{"n_experts": 40, "d_shared_expert": 0, "normalize_top_k": false, "routed_scale": 19.1, "balance_loss": 0.00324, "init_std_router": 0.0206, "beta1": 0.95, "batch_tokens": 262144, "dataset": "wikipedia_en"}
Below are experts of layer 9 (counted from 0) of a mixture-of-experts language model. Rows are named router (the router's row for the expert), gate (a neuron's input weights, with its number), up (a neuron's input weights, with its number) and show model dimensions 0-255. Each number is 128 + 32 x the weight over its row's rms, rounded and kept within 0 to 255. Numbers have three digits each.
Before each expert's rows: a language model's description of what the expert responds to; "gets" lists some tokens that make up at least twice as much of what it gets as of all text. This comes from a sample of Wikipedia text that the model never trained on. Tokens count by the router's weight.

# expert 33
Double line breaks after sentences, table rows or infobox values that close a section, often just before a heading or new block.
gets: "\n\n", ".\n\n", " |\n\n", "\n", ")\n\n", "==\n"
router:088147081138155162116160192103080107133097160084109139165107148109091123181160166172116129112091129179154161117184141152112096117106147150132087136130164109117162083072156161088159126144142166163093103154149101161148081161113076170126120193107155154167150088149145130104086158155179120154133148113143096105114149142151129108166106107061139130144106155101097091082149107134070059158126171105109097154182128167175109163151113197098120084155149134182093080104162146129156093086103153150089193160133082086141081091147120144072159106099093103179154153136060122171197100111129112085151107140140156060063109139171171149142171064120140166118103107170095081154099172077092102139107146128095127145165114086075104132151169157128103135122161139120132149173106150065119071091170161
gate0:081132126107163043150141114064106076134179098083083174160089114160105178144145145117146152135094150106164114152123130126087145124138132154127073147111130122105092135092095094109136133168190176038108172200103162135091143173129120144149136144068167142162065142128114084163102118109126112059173191133090136086118157119122171180129100126053138123088109058095177164095192104121097117157117141083151095119163135122137102079107189144119075124123174087154086100114076192177115107089104094105115200114130125145178080098102106146142169152132106152115147148137131122126187111122145180100137147105132133125142106129129163090151113190129152104119113128135135127097117137119118101181103108105164171106136092133153118078172096165134152140090077149096149169078081139027130086114121148
up0:153085106093068198123140122114131167149147106153183157130113167112112087072109124147145097165109119116096112142141125118176093121153061165051163197130156116132102136129134063087160134098143098162120132107147110208153159096121129111128166154189101110092135165141121159106187130119116134101086151108139068116101072136142146104184183161119188083103139117144111067192118154127112172125158094094100181119078135118105141130100132129113088137115076128082130163100118126092116129141083104191134194093073113104141179136121193181114074156120187110142096141127121190087112125157130098117107154176120146156159170131143068118103093139137085092071153166129125120140080158125167115151086160168088156130126126070195158115192159143108092130135130076107071134165161133102087065155123166
gate1:102154119158122119108145181143102107162078081148127168116045150146124144099116146123146162129094133117172167109134153125123119119146173135057136180139083111105211125065132154110207164128156151102047149125157075119121094158104166073125127125092159183130119107179106154101084114166157160156124146103110107146167173141135106127139127117103088122140051138171109130105181113085096154107121155085110100091084086106100082183153105151147081115140221125186130119116113124173149110107153178123116132137184140094128121116112164178080191078044134166174104131150170113099179110093153109051144077146124118124117143132144141132121093157159091099157091156144105071089130168130117151126123118089131097141129128146106137150206169151132090115066133126142111186195142162089106108072117102
up1:106102110167091121146137182135146116189119144191114184155105111102055117105084124120138146121149099114136098080106125173144105111143096146087148140140090196094179165067153202079156174138121115225066116119148091149168119137152144155187110122136089162115109104140154146072127153096137148194177084095138108141111155101086135096118132112099089077114090138164132147164174154096124118146145124139144101078162064116091109133158164118193092118117164160158167101160119111101109117113138130082165065130150165079159140171090117173093140094075172143121102134169159121121166154153103115146126152095173124164098166119145138125090112126100100093182177149134196070065140131188173105111111119149172141137150159181141208113142115175155127099091124106146109183172144161105089127161142078
gate2:131127123089100169135145133083126104135146111211102127119135108125125170118080155144117093170080107151120084144120161132144079111142191135129145086164088114143117115088145169124128162130117139151085084136128164071148119084136094090067148168152078134161164163076136088112140092162211084206117128126113131150121170155122129104061091162127123090131157148167172095131192139148140189147157122089131204178131102118142142134195127150097095069103084116176103064109147085155172094119094125143111100126108157103066132118141105108121152192154100165149096088170131042135116129185098084199134119163113099080145121130076153122095077174147155151149068140119129090132142146099132110103121117114135073184140122081181175147071129121140132126127164082130161084143089208116126084132129124
up2:133107157081092119135155137112206142161189073152117114155156101124084157161096167152112079184091189177099119097100127147129138088138122175058152147111048148146161105140152131111152144135078097123124160147104139107153128119121072138086155118115074149150096174084096120118162162195185097189094116112159107126112170146171119117088126135135134119111168111136133151102172081111169197140157158087158124150166141122145173159128144148112097137137079090104074117115171110205163120125083128126146154163082164147074132122140124127019121140139170084126090131198159109153143052164117119117161109112108122123159112106114124165150113094132132131145052149149148116138144153122093174128089130178152127166165197100198134126125175150109113077094134083132113099134104128128185089077201161
gate3:099175098185139170083124143090165069160109121135158089129114128158095080109191128168125147170119103143210165060093125122132132127103145159134110085049083127128132155194144142150139111102139162130127078128128115111122082061072050100107104204108114098140145135089102096117064146129126146106108094111173101092169127135135115133127084067193100125142123130100113103148138109174163130123124158141132139123168143147130161201143078119088164092063138211183115145136118130093162126055115141114175147149071135174141115131110125109114170116149131194175170137146141082155086125124132127135068104103150139170102092159104092107139097154119159128093092153093093132156153141037169156115113170174123095104147068104071137118122139146094084146153159148121114078111112096117087141159143200
up3:128149097119109113185088110130103110158102111138101123083182151136167154209162074141119130169192096098070188171183120118113113145087105121095115124113118122157139132126129140170137118123037199126185094113072154114137178146110155100128112163066085114160112156092142115156151157149118149104103144166124168153135127120050077138120164102053143146032137077163201111160075137142123128128124120067132104098088111180095130163136148121100160156151114099120115111085098159083112117162162130112142108094107119177105171089144103103077094088145108156166149133146081104099095123169107143160115112092158167116123138127144109121202176107123188193092101131181153145062126121128115120136138148116081146075152174060172143075158154107108061153117093152149100177098104138130136132097149150
gate4:133148107155192193111225150058088079113139132097117142113087080142120128142121146081089086068150163128166136072096123104117097054159154195114122140170116139074143098185133158122099123113151224148092087158134135147177180109136096132161121138044162152146127118139163145106088158186145110092132152122179143151114139136154088156124063122080174098132121152102054097122182141099102091136127113051074139166100149153131118118141113163144175126137134147123115099102110093112218158084089118122122154161189127119172086117123151124147160083117104183129139119159123166175116147049145121117116088141187124082130151167122176124125156142096148113124143130161150081095111134098112127140143115128178158129138092109146142106145138149108049162117156143129146141137159190181162076117109116
up4:155071091169106093141076103118160087147133095147137134157147152085159148115146127138197108098105117132116102182088191140156132185152096099188161071114154142121094139100138139153149161107093109157181085097130106181101101140138181166130117178168090116121109122147150171064092107147099118191219150143155098079204149089137151063168125107118125163197096133088131123119216059198119150075111124085104145116144111104160086147091140122115101118140141142089067127141127141145127136151150142101103072128093120123109148108118163174084185117069137122117117145138183117125097152178144142128153120120102128088143126145102065146123125110122093105125094153114086155137104142118153142121066174091125206150095144133117133178074066132152155077119148090091108199105152102103116094117089191
gate5:188147114099124202135117158115106128165108082116126155143145151040155077152101140152133075158069093120171144173166130179106107143095138144172110157115121110099116129149116149122142133159110187121139136147097150091170145158169163162103101155140105121117116193130181080138111105228112138121125111044171107180169130199126224098148105154177140093146108166076115083137119128078057072119126106133115139095106144117078128142099124136123168136148121126158100083106128193135147070134187178184126140118155099123107148103148119103121115115115117106143155147099160135116146128105100104101107098090165067016069147131124133129087168140136092098103096128147134164128111115073080110183134137176140111140172101134164126180112103156132061108116147173156141133195146103096126097127169091
up5:166125151084109154158111152107147154141061128101158082120157098053097100181093168133163133243056122140170124201184082138148133120098112130168094158157161123144079114134132130173084169128080163111123132141096127138138131182180145151124152166138067082120121145139150117112127136168119108095137095087110121174074084152147128106125087160142164103134141158209167089133131115133132036123106108165161154071167142129165124127148122147112110100137077129122151042099082100136165119100156108157097172093196073160092174172142144121143124140135120115139189105125147126118112144096078147126122145109129127046131141130143131153120122099112076157125140142162139143130141151071138095111105100201153061107188110136138155184174085137156099131132129207122147127149135119069115108108068099
gate6:116150159083117117127074122076143119114027114154112175139137126140071149138208205203174129125166115100143117079146136122047129129145126156149094120135170119107122045143138077142117094122099169139148111154129134118100090111130083121126126115135147076194137142076060112139086157131148108145156104169150100192130165168127081087183145100112191120085119135111107125120154123138061078133148088177132133119106161170169115101162124133148052157151191156124115145108094080203122133063065139076108117104198136123150105111157079148138199112120081141125100152144173093095134095143114157119183132105151142127148113147119111123151175077145124161156133141083145072142131111168204146117139116151116155094095124124133121103151071129174117102173139094156141113129097162102165130148080162
up6:039116026146144073153102145104046141111135092154120121064179185144099090127181154121110127133185180164107126149167087139121113130159162107132158106168191127205122129171150117182132098101110132156148129075114092157117105153114121141119123136143095103125124146105144094112113194129160097130136093164147107150047112121137150097113087117111123147152154161117133122143124123140145100077034187112121099152124103104167109137133147101131105191147194173139189186110143117090112167104153120127137118096063173110170092055167131133116133151127113138089095112167174148123209154140091150153087114116162132134184138102128105141143130111092124132185139136178157142170156155148127128094193123154092111181113103066114152142134119130100137145181071120146071143166132178107177154115178092
gate7:080141171123135132134099119140136113148095242110125125140075109137135099173119149132138098075087138136150085133080173146144146106181057178137129168148142085104125087119146128144127162107140150127135088144196116128125160068160127164167128119160131120129109155142133157168150160148079129139119101147125127154146116126153115140176140154126140078107125147108133112083103115091111033156187150103130091142111117165035150135101157139161170112129172104159104063091132099161150168123153162159087129152233097136090136159075123080144211097075119149107152122114143113126128115093182093116194135158103136165105138134126160109099127084126096128132111130070156114124153149193073175145100114115141119082162159134085173128136154117110129164168163086231134115115077210178113100100088090
up7:107187102100129197137121227129149094147126166114106168107193123162144122141089100116155051103138178162075164140110201101118095156147143064154067129115094124110169095143099117164127105088121090147170170092110162120095151132118149114107120115066128127097125106103111072174138134028161182115150093125098092137126147169052105128118132137178129187159072114156154108119141150079105107149031127199189112083201112127143130140153131135128054108164081065094120154190151172138142138130164097152116126080150083196143167152116148143113123172163171111153125156109118145124112108131114054130142121144132159129172150159133168114107123149112069114119141092098108104148132143119135129128109163089130160134129093115156095125090109172142128143116128091129147205116141092153165098113120159

# expert 12
Pipes, semicolons, spaces and numbers inside tables of votes, tracks and results, e.g. | between cells, final digits like 47,02-9.
gets: " |", " ", ";", ".", ":", " in"
router:082159091143177157091165170098082103154089155094088157152083159097100092154148169154108099108090159164158162089155142139093096090123164162153097148168173097090143102099161162118169109101163168151087114169161104152158105166078105158101139157088166147160163090160155177091087149161183101156113170110149098089141141172149106100161092103097177099150084154104098093095170094141087092160135177112097097171164092150170099157165097207101105097158157153175102092098164146117158091096089152133105173153118106090173091102163149155096154092088090098176151166132087162144161115104148097097138097153168161094091080154181159156135165089110157158096105089167102107153104165090097117153096159110088101154154100104095080153161173159105110142108169164143156158164099150091126089091160161
gate1:122163070127147172093120178111140090157089127154120167083097071119133127153145119173153159133080104172184160088167127154114102075094136172089115159193131121129178074083112164171168117108163158142087125164169151143077114141142121110078131112085150124191132104134136133102076111141129168192152118104133118090153151130125049099103099134165143126137078142116128122077156137162090005166142103103104105127117109132141166205172149177106127083155164115125098110104165166166204136130157174120097173130143123121139157106126168199170199089156095121190178097141108155159118107090139118092144106139118162103134143113120173124062120108113156105112068118168099094146165133078104125123141122099110139109087092118066097128195160140134099114103148115174185138175146182126133097139104122
up1:118095081171122175086083186154167118229102142148112151171133100106140118110139156153146145135164099126140081120174166159103097085101095155127142135126135150103196137082090136076096102130091098191161088151136140145107104133178143127149135146180150127112119097165151156099148118129083136153101104099158065121156127136105141176108069152156134113143142155100144132104105146146139114072119105162160153105146076108129144088156155125089147178153116127129112158187049157087105153100112221075158137122150153094119098173110126188136160086104166139156075110142115112151123142114154094138175212155131154146133130107121091168099142099104117100140133077158157123098149030147178129101099174144151154106106099162171159108125029112169066098099162078181121164078129176117079089122159134
gate2:136098123151159148057163146120105182146121130139114036049140135075159147134119134117175128138122122185171176138118146096120114130158164144216128101154076077113192139083160157119149161101142118085116096111103179155124130105158106047155099140180149139182116094125118155089164149142162132171127100116147098167134145115191120093168132144129146102128097143102140074091207157112126149102176119124144131211128120153169097186148140149128059053117104159109086107113089150143135136116114135153147142156128137087128134122167098106112094110088087064148097116076151124075137097162119140156127052152127119143110128128114183139166093066151109178153131150105130074097164107143169142143132174105172102135143189119146118174097126066126172185134158097110165076108108172141112085081087090
up2:139106108159092138083105087134177141144152115029127145127137083129140117078110179136166028140115138129115134174086155105125090122145124168159145160140122125104170070115150126174153158205151087141118175114111141142143078114120090143164092111126107129148131127132134100175206160131181153086093124189081125096132157151143122146161133106161126139104101133173118104093165105102109161077138121167103088115127183166134167135148129127140094141112129117118125163157132085207092114116063141110167118163096133135108086051121053114054163114098136111097120174131186132096144171122141156124174161128143128097172057119123142127155124139124141196135120186138138128081092153125112129179143173109094127147180109185147160190131120140179045079067122137146129096162135085163111066098169170
gate3:116143140167119172065147088074137065135086123157105121119094211173148124148106165082163124122104104168115147053144156103130145100113138114128146118137155126131125176171138139102130104118115125112134056145135145124148115051079130115112101184131132073140121126118172104123080153194154120102162146094098116085112147083147134100129161093150172084186134133060103136087159128152156123187130147182102133144152166142100108166115142138118118121076127215153091109002138143117136121096100150134135114136089127163124082108151153149110101110078098164182151118163179146173152100149129114096132155120109153147078131134147112146115108096137127131081124123141138127190143103061137121066119146116186169235136081138084107101044115116092100082159126119163093058090144135115078152082131147
up3:133188123054129065159093147120151178112149134141082142133194118119118119202166122141144145157116085109091151167159118082111082171077102132127168092138155110054127156175126129157118167151080184107130156122075111126129108149152128089140143139146147139107127141073129118148034143140093097056105154192151159167124125082074126168141155080123119079034115102216139084124085128141110111128134095107163089157117137090135134158142133117131147130127148077094121149111119162062140162129089151108085140146144148186086184135152085088096157125221075135114078091111136066161138108136125160134149146123113164106123144154150202146140151121154154154114132127126109125104111114107123125122205145083138159085086124060139102068140160112091081173128091106111134181072127100114139169133138126
gate4:108154104119147156151136140129117105114070138080121134129103144133109127156185173146106083105166172148173144103099182120118133043101198123117099146137162104079123089163157239143140088115163113118052098181117167185130110142118112177118164175113145105126146087147134123064115143148160152147152134102172111086154106104137109110170041088142139109113125181097086107142195155098101133127059116073063132175138106097131136119174112161158154119111164136151055127116148107160176135057157111127088153158156151108176116114134177114128203105127104133116207181111124173157172055090128127090104126146121145130105098139177167084148126090171171145152138127102162092146154137087126140102150113140151133109131115119118069119183140124133073155120106136144156120122107148095141060116178190
up4:154083108181146147150136087161102139128132125123132168151072112130136102129139126117202133057135151117126171139101122176133076160109041105175125101056084130145163155099100096139128153091105168170153067130108098154087088075125195110127136150126115101091089153131141149107120153090172128138083104075125117135142083095121149195115151128132107144219160085104157125155137098165146136115130154076102097123123109160121106127113151128098098084117112188122113144151109207105173166125137167107098113110104121117070089110119165168115131137094170085135139103210149136113092175124203097133103146128117162169135134137103081154108163123103116126132128108124096104202120079105156113062115140076106177146116143114149202121058125166125078093162136033111158171154157136088049154099103125
gate5:139143101156141146124078125104088092158106113081177153130118150086113117133194183126130126143085131215204150126156130141049100101128140126082131139083089074120148094122102184071147082164152170187119128148121142169125115150119145096142137148103124126131194125125106073101093129174137125134094128149179118156165121177125131071110069085188112108115105146107156130126164144122102129148134079119078093097122044140141094164129107159108133099146196126184114126109096193151150092096174156205150154182107152141153126070116122139144166076073092101148161153083158122117122108077118124131135113155163101095094140171143129185148180142130082103064088128156157142112137147131086121130074125132104078169137156108127059108169117144108097102121096124165132110153081170134126122169238167
up5:127173167112180141135132098083136195103107057118138070107159097111122100167117110098168083195118165108160113146179080083182106165139121136114168151122115097122082126128088123142094105107081059118137112199168136159072104196130164120118151121104080120074129118160170126110143101191157140176152163166102136164085097159087141027135114122162123125076188110220110042141115088175118100125149122125188115111135141102129130116138137129106123115126134134113146117136055145104136120100150116086120114130164134186135155087107115099185110150135159066169135089106111132148099094135123117133095143154125101173104088138158062149071120121108086156151154125180120093177097129146101091117173159143172108135123134124188106048147107079182104118094161162153177107142131129131165103119101168
gate6:056124098171132131123066114108123121163089168161129204123084148122146092169110145138156120128118132128137125102134153120085082096103146164128061129145175084159065076108126164153177157131076143117127153156169113152192165178124087134087155173073161144233143130139112152143153169139174098179188111110099151154155149168093120106130138036122141108161078099145121120079214109178148092124106130125102125124106092165161111105137091161122084141157117141113125130063109083156171135134152123106161123112224075118169129110169165137096134102133104149169151118155101107096100172168148094150165106091121108138169130127095147117104142065141154135177146104175126069141140136081123158174088180124056151119096144099143083105106096098148175141129113084153107192125147142145139079166131106
up6:066190068154071063126113128091110110123079102149164162104121172177132088116161137101101146150166135135132114163105104135123163093117142067148168110175149088165121154148139167178114178133124128142096112142154167177127094126147119099125112184118138096106087136145188126119070169127195092234132120137134163160118156145151147151097069118130135106163110203106123124118194112146118080158095155072078104189088119079157094138126124112152159152157122156062149123100116119137091158128126084157143149124094106103161064048151123159058168148187177138109160133112155164103177155128124119129103105122187147168119162085074096164118154134130156103156131156144122117142112155119104181104169194104117119168174081136116129145098174122102208121168165124161102162177148107100149114088107128
gate7:067139161138113174118142130124108120128095177143142140117114077133095139217117176176101135152120167153115149156097194166121130154128133105157186182131116093131125172121179156148151133069116113097179082106129104132132184125148118078116078153091106160120125140123146143116128133125166113152130128210175127177119125152160068108118135145098161086164086100113171200114115113124132092155155107135153175166170138150062128146140128147110198082061107180158139034074117117119140138121130103133116085136165108165098126074129125118138101073107155108126151108130158140124087139145137121121157112183077105101172132157097157145124128137097102165153098143132126035078172123116106200148077157099168103116140156117122106153155113089142106108180201160211177151168088148158109068104066082
up7:139094194132098175142136123151072112142144148103106156122148135168072134105127100130175053051082166151123193122117164201121146158137164112096090149104152101176176118130164117141113140074098133168139127152163100118133207194121146152129101124121180151111089089146156096175135114080182194130194100120128111144162143196088108120124117107153090137156106119158129171071088157134137095137064124125120121092176158121096156154131128126150135177146119129113059180190171170108150113081146120127080101147137134101161164105089112149065091109146146123162160115090090111153160108214112086127151163149159109102127115106112153140114134121088071121096098107131088108115125137175131162076096142126135118161162096094206140154125104163126124130142091076070144203108108138174127046082112128
gate8:125087079156160134135097092128132119112065183133120131090112117136161167152083112125139156153119150134138166084100119126154165127136110142072109191096089113108141156135103066164157143174146148103057140150177172153145118152083121185086129142151099133146178114124151120124155200162170145106127144086105169140098128143090128107100116128081175110152101184113118103079137112124149031165061203123084091197166158092198150097100133145118083101151165122120087105107137167119170099093143155139147120115151131105154134137110156077099096154139173141099143101162047166160150103113113122165119097162136139109125126133114171136086178097162159141179087085172122142134193092102156131123131209127105103171146152064143105153151153140096147129062177161164061162160061147166143158148080107
up8:150118091154088079101100105125167147125086125130193115072105101135166133103116144150142151239104145073094171102133108116160124142104116124074048131107134172113107124167111105161112105175179118123113178161108150209077121120187112166136180126140076076108178122133187161094173128097120093084131096134104169133091106116106110107110132137120157123118184177096144091120135083092109121088147139120043140191178160158143112171096108127144181101159171119146120109153149139102161166153067115125203170135144117081143083097095125114065133094127105129092075143162112162086127130112071141167140161171099159093126132082144125144121148100120142124123112137120157126090112125125139133153135147122099140122140199204105177137126084107097191125078138103134096100181129172122127144205063085

# expert 13
Digits and separators in demographic statistics, school grade ranges and track numbers, such as grades 7 through 12 or 0.0%.
gets: "1", ".", " (", "2", "7", "3"
router:079166089164135171118158146127070114164099161116082167164071127101104114150175184150114114097102164138185157095148130137097113091115133144138102133172172116105148112114189154096147120131161183170094137169189099159151099158079117138096153156086155140142124092157168167084077154113172120160099146083167115106141152176128113105159078106098177062146096164085113110103149095122078101145150193091112114176149089153138107181159122201095106108187169180173096091111160124103171081100106152135116141171145082106147101117151136130123158081091107104181166166148117171138154067111127108102144084152177149108071090152173173105126157111127168153106110107164106110136136149084099124182139156100105097179155102096125103157186141159100107160096179190136176171151097144103122074081157154
gate3:140187128152144224107093166116116109120141100165082151115104148126093139130173210147121111152107095160122093121106095109124146116092131128154119100164128143156071169172162125098111128072175127149087163174148191108127185087097110150126147160073170087123096117112130145128040133113097134079160102116145106076142110148125117084129147130135128117220115107025091128169099119131128173155139171134080137101135092116138188214151077134081122153119170125129132091077121202089153119067192124105167161171087149158156112110145089135095147140166114151140139113131153170165126110129120113148072121120160124181050097144110119134147111149101113124095146113113111089187147111057159155155125158149128150104134053113122173171087124152108070118158124140085133124109134129115075130145136199
up3:150105110106121077112094087038141102136158151146114150111133140194119158172134075107094134121142111081136133113173104087143103138095105164055138135136081094083164137112098087153143117198106121132176139074103167122180051125156119101130111205144142121107168122066106109152174127138111145110116155206135143181131090069125120156100104052102113074091180150229137152121106115144113104105081107134158115129132202136163106071127157134152124105103103154170147162135110111112071070085092130122121172081107105127116171104098128090128139160136103116153090164140116136102160159106134096156134130090111194095201091139170176155091138152136159155152135137155116170087159159135101114144150099069153111093154163081139110056157164192138130147148171137174108128105099097108148165167110125
gate4:113181094175170184147174160135107142129094119050134173156102103158122122175163115113104079065152136161199157126161150109160144060102151140126114156122185140112224168118151149119113080132143179103107109160110154146168088154151078128180148134065143173174126102137204102117110170162149158108146121135133130097174134133104120082121067113100177071128123102048109078134159140157111152111114141094059148166117111091144168088106124142108166146153162162115159078148115118134165154120084128139063163188149168126159047101187143157119171099143085129090163151112118155165126111104174087080075085105162133114149143119130151120150127086148130109097162137165163122129089136149108066155117120145136125109179105153078122084187108120125054178102118131144153137139149154108144071110150120
up4:161108122151103133121088107087113108140136153129120131145133129077100109107105126155139136122115092142090123141099115128133117171164137125195148122061118096125080069076129124141151170084109085151189151179134113188079102115110164101115115140166095092121074125175110147075134089133146119090136114091189129148152128077139147124134195158143124156163148150110101113126136109167158148116062132108072097131160119154093080172137139127114098093131126150125090117132071140095140135136140106122197116091080154113132174117089156147065112125102135131166124090189162171114179166167164139086150165160101108141137098186172139163080159095011140186137090117095040133135151143110155168127133146068122172136096154109178136112075111154173087124182092077184122183121179105129094087085089210
gate5:116155129121114153147103146115137136140132070082176147126092145087179098156155173166157108170116174181149059181190123212098138128104130121066168111122119075096100145157135213064128126198136187152100133154104170118131130141157174152152116153089157153132109158155149120110119154235160158149133129097193099179169098180121122093128112115173137141146117186090164145106121134091109174133111094123127127081125065126151134167140131139155120190169124077094096093112132132182180105094174164178139077179144175147145116120121126117149137148121101052146139124169137151085160101109164154126165079120121116133146144118186082111121097087131101105101156122156128110103103144087093091114109145104124127115130122101147068133135143176148060093100131053140115121119086140114112053178172167
up5:139150156112126155160146126099112142119097089058114175116104136117115078154139169102167118139086141124206136168200121092141144113078108127091190171167138141112120110171153112095128121138102133184136177135112136149123121152184156049156122186106059121076141107150105089091131095116150145159157135122128134186057077170133142087067133188202126116119199171124170118104094151154123090137117146120178160067130088122116126117164152144115159114168076110174167127126125131172090056123170095133123101158136154144172159075140128169137148115109146046109164123075128105079117114121127084108166122147180138102131077153160117075113077141071143106096124164131125063119090167188154127106154152201110115121123164140113139130136139089182125117096127168093169102125087106178157092112077161
gate6:081106121126103137147143187098141139176087119117173170167081104130136118174156163147100155160184129102154160112134125156096091063084093185093067128164135092138120184124162111093100138130066231156130154117160100098182142148128101081105138149087136082153100158113075128162077106111135079195112116148131109162173062177132093118119193149106109083121099181187107145140102094091067114134119067179153202089163126168137142105108114142120135139139139101088127090120107119188193131143140106086099130108163143111137128112088152125118092118125136132148155100165097113125142106175119174144114143083148159085122097135166154118113146111185134170182158117153139059124137055086177099142101126159092129137134133151107136119151108145175173106195104099115182101094108084136145054089094140
up6:122092058121159119111080180096106147155130111110094128061121143152157155104147130132118070168066156089131145156162111121154182110161115153159191069161128153177105166095117075169124109076095110154127078145145099166172095167086130171175088095160162128076137118153123130116150131139166098138146115176132106177165137093110129152175138095140137167132123073133137091110155079162134190200158177020068064078124107110138082137181156109136147178088121183134167189103150110111088154123122089181157121071098160181129130105165131170089163105129138146126157157151121179161164090124071126153140117123086099131119089128196096126118124108078116160177108115133134163165113127164115159158116148142097082119099093123156164125186118167118127118117116152109085096076146150096141116174170120
gate7:111129149135098139172114158110133121198103185157099136092140116129148111177088188229124103082116149141151100130141159162133145160214113142125163194111170079116159107103168158215104159118074143113096125142159094129140101099144049119180077165122150113179106162130076161204127191154115140123085114166174149180157109125196120122132165176101169085130145140079137155078099140134178112158133079111099133148133111117147213143132182126171204098147107169173121065111078134194139122116104120159128131148200124151097102105109120100132118130091103110123192089116129122115114146153161103101151118135095114118127143126113187089131151104103129168156116138155136116145127158162140133156114151129170080071159149115080121094140149151119128141146193136158165196154130177150124122136080122
up7:124083165134109214156163180164092100144114135117101136093124144160089061145144083104152102099096148137072183113093152132120143143119175114176131142090144143132158079106163098144189068064112140115171167138169149126124117149103132123146073072115122124122118138178138059174119099076137224118132096119125121126189069125126093127133099135162119206179072077202142080147178147130119165087063164135181106135139133187124145141099100121108086140160081093065099170142165156139128162110191115101085113176121118163160153128122101123096126167135166128113127125105166161175135121146128085145140159115169133186167125134132124119163082158113111128099120125083141100149138115125122111185113148154109151190121126073213119115131139092124114133152099120119104199112067114144142081075080152
gate8:153116135155138088100134135095058126153090143114129144084089132162128193236084133175139136125109092122115166118127136124102162147150162107110153128129171130099166112089094145166201113190179128150061131106172085085184125093104063105102166142195061101128173116138135107102147176175113147141109189062084184065136115145097079113123118161090176113145066140131139136082147114096104100161142123141154168123141113169162142122109147163106126102139141085093077117104125108134123109077090123069168135104139109103193147122101101088096162097059150139074121154154066113166146077137165100137134133201095099110090100112142152121113164078134127155148123087151137103151157120130114137169175140136084082140180157131138133147118140146120156150085149150148101108174140204080120144145105051
up8:141091060163142139146118131151114146107104116098148099083077156133163144096077175121184178123176147102150142098101125125154152125214084129111127131101161132182124138129152104149165091140103145139128153111162089153130130073125163099114203176103149101121181101141160172108191224134116149124141143073066120101103105174098106121063141176153132108165128102154147111125135143125055112157162121118126129202110144166175183130157180136125127070145083128113079126168137107123136147134036149110161102178095084115096161137167127121131169110129099171137107116146118111127082144121191204133062118136076126135091098145135088129149134108150188128106175149134066136104172137184138160145176150094136146106157138149153128206142155074119160065126168122116123149122189132087145183158112166
gate9:180114128124119080115073162175194094136175134126110182132073120113124105089152096122142128106148116115106135126115106127166074086127101134091090160148109107129136130130100111108093169182121170123093100197127124150113090126074146130110239154158143133109186102178086187098092162107114083157091133148165124117083130120206136105092144120130125067116092169044094151098176105176139133173153126092102126178096177133117100085165112135160122121122100083131140123156118217065169167172123111102146147156107065162081154114133074106155148085116111145110168141108139126140114184142083082119167130139135119094144156141203127136144153122073159183121183110124144127128131168121078175159159142091107113101148162141124130145149101173127083237115097128158157111149115170109149135112186138
up9:079135162058086132133094137109124127123120101091146153178141117094150094134174197113088126147094111110145104135117091144115114165150151153086149128141135136087166125197133159106096093195151162151155155094157145185104174124107091156124114227133090147139131167051124148115170187164086161082157145069128103124122122129164154168115189160159131150094131199113122169116129110075144072132084136113138159117155125086130130127114191136110192092130138217149075155149163103180137132108086096160137179134181104085135140099101089151130112121102111116113095159181133122113114138097131172128084159095161090170152171121128065131156142147151133045113111161198195170135095140156142135095098103187127140156092165131102105139077148140152162143117137082114111139164143067079089100177119099
gate10:118152100132125116071081116118183113136105147115061115066120114137132146123059106161137079103165145091129134109175189196089148163081173129111080177109081172136130109175067149127113164145137132090091174116094119162149097109137085098105124116137109146178129137095152095159059109114084104117138126095158159168133146085165114111116065107149087165119157170128113088080129085165128173152174139146179086133171114200183102121126122149176141093104145113103154119106143149136143122128144145164064175118107075120078157080151164113113087168176170119139125134108106189161125119141087148116084094176195132156162119145121224132098153149136160117174116114148118138166091112109131151185097119101157076198147186112089100154117119094049163141096132150102160155156157147140137112150201108
up10:085148161114069133110150183087124112095125163116138120069132175161124158114098169149108082125138171120100076096134186135073163130058103114103109135058075136176099139182088148161083182177071129107095091138154075110155213110107127122151122151141148131194082071133117128101181177139111129115147103080138170175088131057108170156145098123108207108108127144110097173097087153094105169122142078154173135089113122140175118107180134126126112124157128110086113093131148105104156099131118124142125083143122054151071135120137069125218165117161141131160139122125140107089076137122133117135165114147200133101145167093102253113092096143084099131143132158132124137185121137103143151185075113109157140132129137128115114112109091165124183149093122127127085146093170133126137120117162111